From a checkpoint of a small mixture-of-experts model trained on Wikipedia: vocabulary 16384, a variant of SOAP for the experts.
Below are experts of layer 2 (counted from 0) of a mixture-of-experts language model. Rows are named router (the router's row for the expert) and show model dimensions 64-127. Each number is 128 + 32 x the weight over its row's rms, rounded and kept within 0 to 255. Numbers have three digits each.
After each expert's rows: a language model's description of what the expert responds to. This comes from a sample of Wikipedia text that the model never trained on.

# expert 32
router:114118185128071115135191128168125151140149136121125125089164111122142125158116101117148069094092135173108111050077169133164134158168166151093141143175128102136158084092076131153153103118062087
It responds to: Letter f pieces. The letter f, or pieces containing it, inside compounds and names, such as Big-f-oot, Star-f-leet, Pitch-f-ork, I-f.

# expert 38
router:143092146076135127092146095115067150168135100149088125102120108090139103173108108152074078086087109158087070115087135144122145128147138136128116148112150173153169112108143144174198128161116141
It responds to: Numbers and table fragments. Mixed cases: numbers after dashes in vote and score tables (−6.9, 72–37), plus paragraph breaks and phrases such as in the.

# expert 29
router:124121111119102160112145088106082137126134173170095132149151106140093103148136126171095083126111111128109114116112131121129209109146165110091118109171157121174158085086082199193136155134131131
It responds to: Adjective and name suffixes. Word-final suffix pieces forming adjectives or foreign names, such as ian in Colombian, ual in Mutual, ular in Regular, ong in Wong.

# expert 55
router:138097144077133126089141097109069141171139105148091126111120112087136104193108109156078086080081110164088073110088130137121148129146150140134118152110148173149168110114141138168196130164120131
It responds to: Digits after signs, capital fragments. Numbers after minus signs or separators in tables and chemical names (−10.5, 0–3, District 6), plus single letters and "for" word starts.

# expert 59
router:148125171131113115121091176148115108145115152129094134094121137111135114165125142162115078135129084066176110159072131148069105200162133135122148174100098132204164162131137175175130163145124122
It responds to: Derivational middle suffixes. Word-internal derivational pieces after prefixes like un, dis, conf, such as ified in unspecified, ident, ial, ification.

# expert 25
router:142094144076129125089151094109063143162136105150090125106115109091143104180111112158073079091087110159084069113093130141112145126147143138122120145108144175152174108108141139170202126162117141
It responds to: Election table numbers, articles. Final digits of vote counts and negative goal differences in election and league tables, plus "the", "of the" and "this" in prose.

# expert 17
router:136099147073127122087149096106067148167132099149090126105116108086135104185105106156074080089089108160085073121087131145119147123145144135128120149107146174152170112109138140166198131162119138
It responds to: Election-table numbers, sentence openers. Digits in election and league tables, especially after minus or plus signs, plus sentence-opening words and phrases like In, Also, As a result.

# expert 61
router:099074109063163130102151204161143088195127166114111141116163160103092095137077122165135101154109116142159091084135156065128119142173123148116142117116142145130113141149142188135212133170108134
It responds to: Clause connectives. Function words linking clauses in prose: that after argued or noting, to, which, but, who, it, had, not.

# expert 15
router:137098146074128129087143093103063142165131100147091128103122117090139108187107111156080084084084108161090072110087128143122149126152141128133127152109145170153175113110141139171197129158118135
It responds to: Numbers and sentence openers. Digits in scores, dates and statistics tables, table pipes, and sentence-opening words and pronouns like In, During, He, She.

# expert 35
router:136096146072130124086147094105068145169135102144094122101122115091140099178109111157078084086089108160079067112086132140122147127145146129130126156111147165152173111107137143166199128161126138
It responds to: Table cell numbers, line breaks. Numbers at the end of a table cell just before a pipe, like −8 or +12, plus line breaks and capital-letter pieces starting words.

# expert 40
router:133107179096134152102103080138078087178183106102067151099159087064104128147137099173091081103114145118154049143129184096073130089121133118059089151085154145115128140131102146164152153184075086
It responds to: Sentence-ending periods. Periods and word-plus-period tokens closing sentences or abbreviations, like habitat., humans., AD., e.g., often before a new line.

# expert 50
router:112036171126151124094138103150127110134160147125125144075100139117145136173085121124090097116076096106130083122087127147105149109135170120134112109063179149180118108107147133140143097142077169
It responds to: Capital starting proper names. Tokens fusing a separator or preposition with the first capital letter of a name: | T, of S, in N, - M.

# expert 63
router:120128115096157145067103119140113098125099103159087134125144115121106134149083170131089105059072136135189087122081134123150086124140142114134154114164192142131105163124072165165137104127083178
It responds to: Short inner name syllables. Short consonant-vowel pieces such as ar, en, an, im, el, right after a capital in names and headings, as in Men, Harris, Taekwondo.

# expert 43
router:125126202116130154087109068137135093108112101115101114115152103134109133182136113175122065142113070077157092148090138174110123106171163147105185124141159123153113137134063149168171140137122100
It responds to: Year final digits. The last three digits of a year after its first digit, e.g. 1'970's, 2'014', 2'025', in dates, ranges and tables.

# expert 47
router:083132111148151096122147189117137135131166117090114165129193163163091121150097149173129074108094114162079124112127157084092139147152124082145138175117140115139098095153120110117127089125115067
It responds to: Inflectional endings. Short grammatical word endings like s, ing, es, ed, ers, attached to the end of nouns, verbs and names, as in emerges, Rolls-Royce.

# expert 37
router:135094147074127126086147099111066142166131103146091125104119108089142096170109109157073084087087107161085071115094132140118146129147143142134120155112145177150170108110136142162199128164115135
It responds to: Table stats, adverbs. Goal differences and figures in league and results tables (+12, −15), plus prose words like mainly, primarily, himself, service.

# expert 57
router:135128137071134099110159100137073160128156088130095152110166085115075065162067153203098104109083123090140144088109143093112123168166136074119156095123196082137128121108140138156149110127104106
It responds to: Place and surname endings. Ending pieces of English place names and surnames, such as -ley, -ton, -ford, -ham, -ville, as in Wembley, Hardcastle, Gladstone.

# expert 22
router:109122171140167147125092140109060128117158108087088166088161182118088000137147116185119140112101158158119137097071076136115168078137178145097142139108137077098115107127110105166140118147131175
It responds to: Name-internal consonant pieces. Short consonant pieces inside or ending foreign surnames and place names, often German, like -t in Fehlandt, -hn, -sch, -lett.

# expert 8
router:114091075090088123067147132134079156160164127165125187093127142080147147143108138138141091107107104187073102114125145158131146085135114110099167171182110126106122104132077130123178130130083113
It responds to: The word "as". The word as, including phrases like as a and as the, after verbs of serving or naming; also being, to be, her.

# expert 12
router:141093148080139129087151098109068148163132101151092125101115111087137104181111113153077078083095109156089068117089131142119148132150147135129124156109148180154173113107139141167203134164118137
It responds to: Signed table numbers. Number pieces after plus or minus signs in league-table goal differences, plus commas, years and separators in dates and tables; otherwise mixed.

# expert 54
router:089107164109128118055101128118104148116131141121091115098180117122168118166136157110088130137044150104082094083082153118089070147144135111120125125095138113134118134125162129148136100110109129
It responds to: Foreign name syllables. Word pieces inside non-English names and place names, often with accents or z and k, e.g. Nyí-re-gyháza, Fer-re-ira, Br-ă-tianu.

# expert 33
router:145085168092113114093126131138130128167153148114070110079204102077137060169119108096096113082118105130098119120083138180149156153139154114107102110130142095119065129052137147136144114136171124
It responds to: Latinate word roots. Latinate stems and prefixes in the middle of words, before -ion, -ive or -ed, as in transactions, introductory, depressive, oppressed.

# expert 3
router:144088127138117112091102120103106109137181095091106093108102132092125113131107141166100027121111104181074132063119156191109107133159148135146114107105183117126102119081148188110145133166127087
It responds to: English word suffixes. Suffix pieces that end English words, such as -ly, -y, -ed, -ious, -able and -ive, as in lightly, occupy, intended.

# expert 58
router:087066132083125140106130090107130139163113120087138157108127127102114078152111196152103116097123131118107097126101128154058120066155129100121152181093194128136131137148123143120132136098140184
It responds to: Closing quotes and or. Closing quotation marks after sentence-final punctuation, apostrophes, and the piece or inside words like Norwegian, pastor, Monsenhor.

# expert 49
router:129075180100103123078083087105119153111149095118099141074119137102117099187141183161096106127099094103118060140133154169150140153191180151161181093167147158140151132167160151174186083145167134
It responds to: Personal first names. Given names and initials starting a person's name, such as John, Juan, William, André, Robert K., often in lists or results.

# expert 36
router:153091139132114110133139139094124128152125081079101134090156122103142148175102177118091092065086116116121100100141166165140161100154197079059096060105120141203092122097113149078162148110079143
It responds to: Mid-word consonant pieces. Short consonant-heavy pieces in the middle of long words, such as turb-op-ump, ap-op-tosis, H-ep-haestus, micro-sc-opy.

# expert 21
router:087146142084178161110107093146104140160170125162106180041156110102161089171108176192034144112108150132105112124109132131127102133122137154072144165057201111143117046087135117139112129089128169
It responds to: Capital-letter abbreviations. Capital letters inside all-caps abbreviations and codes, such as race and country codes, tickers and sigla, as in AME, MKD, NASDAQ, SEC.

# expert 18
router:135085163086080177048156119111099147168157123139116123116176123069120163153114074151121114069081118168103081128125116119129099140105157120115093137153153120153072128150103136153150113152081160
It responds to: Periods and decimal points. Full stops ending prose sentences and decimal points inside numbers in tables, e.g. 36.1, 1.48%, and list numbering like 25.

# expert 34
router:109089177098149117100097118163118078193123158074117128146186156120118078168152107178005040110122110094150085102116100146168105195132135118145131157138156177183081139083096179157159124134147111
It responds to: Abstract common nouns. Common nouns after the or an adjective, such as construction, production, film, work, system, role, care.

# expert 62
router:136123196103116134088139111141090073158146123095103081117141147078071139189137097111103094108122112079160094098116168125153137173124135115116113150121128151092104160107128110152142115120128100
It responds to: Word-start prefixes. Opening pieces of words such as re, un, pro, dis, qu, pl, as in re-pt-ile, ac-qu-ired, ap-raxia, conf-rontation.

# expert 42
router:120103171084151106117147154151136108193144146064130139134147159124135138199106096147125065125126078120194063111143136184136183174141134130091168089153126167142151115168159149130200129176103128
It responds to: Word-initial fragments. First piece of a common English word split into parts, after the, to or a, e.g. res-olved, surv-ival, dev-oted.

# expert 26
router:126111157083136135135137087113112130122224189134074116109174073126155083144082117218137105120113126141077112165136158127096182166151135142095158107120090136155125147135151146110143195199152118
It responds to: Pieces od, ome, ium. Word pieces like od, ome, ium, ene, red after a first letter in names and terms: Big-od, Mel-od-i, benz-od-iazepine, H-ome.

# expert 11
router:073145119079087103116158131117136151156131187132074176133097168109121100156102119127115082078044118160099128141129131086164115142127152125132103166111150153151164148108103205169110183144150176
It responds to: Consonant-final name pieces. Mid-word pieces ending in a consonant cluster, inside names and ordinary words, such as ust in Holocaust, ind, ack, ass, und.

# expert 52
router:102076165113137181069125136156085146181120139153110146085111113087148111181105129174134067104081112077147133148113168106125156111120169134112109112165174202177113177130132116171127148147066162
It responds to: Line breaks and headings. Paragraph breaks, list dashes, heading markers and table-row starts, plus first tokens of new lines or sections.

# expert 51
router:142094149076131124089148098105067145167140104146092125107115111090140102173116114152074080086090114161091069115088135137119147126146144133128122149109148173153170110109139142171199128171116141
It responds to: Coordinate numbers and digits. Digits after a space in coordinates, ISBNs and table cells, such as the 10 in 10.7517°E, plus scattered unrelated words.

# expert 45
router:117097134125166127092121177127122122108146113168096137093143078142165099158160188135027084133082132105075080097103153084160096177144217127137162140087125158151130108140129115151136141113124102
It responds to: Word-initial capitals. Single capital letters beginning a proper name that is split into pieces, as in Letterman, Lothian, Vastitas, Permits, CFR.

# expert 6
router:103111160094186086126128162090040099181149129103137162125186099168183158176042182117123078082121127070142083165128080165112139181151199126087152117108137141121153117089110175107160138127144086
It responds to: Census demographic words. Nouns and symbols in census and election statistics, such as people, population, females, votes, plus % cells and thousands commas in tables.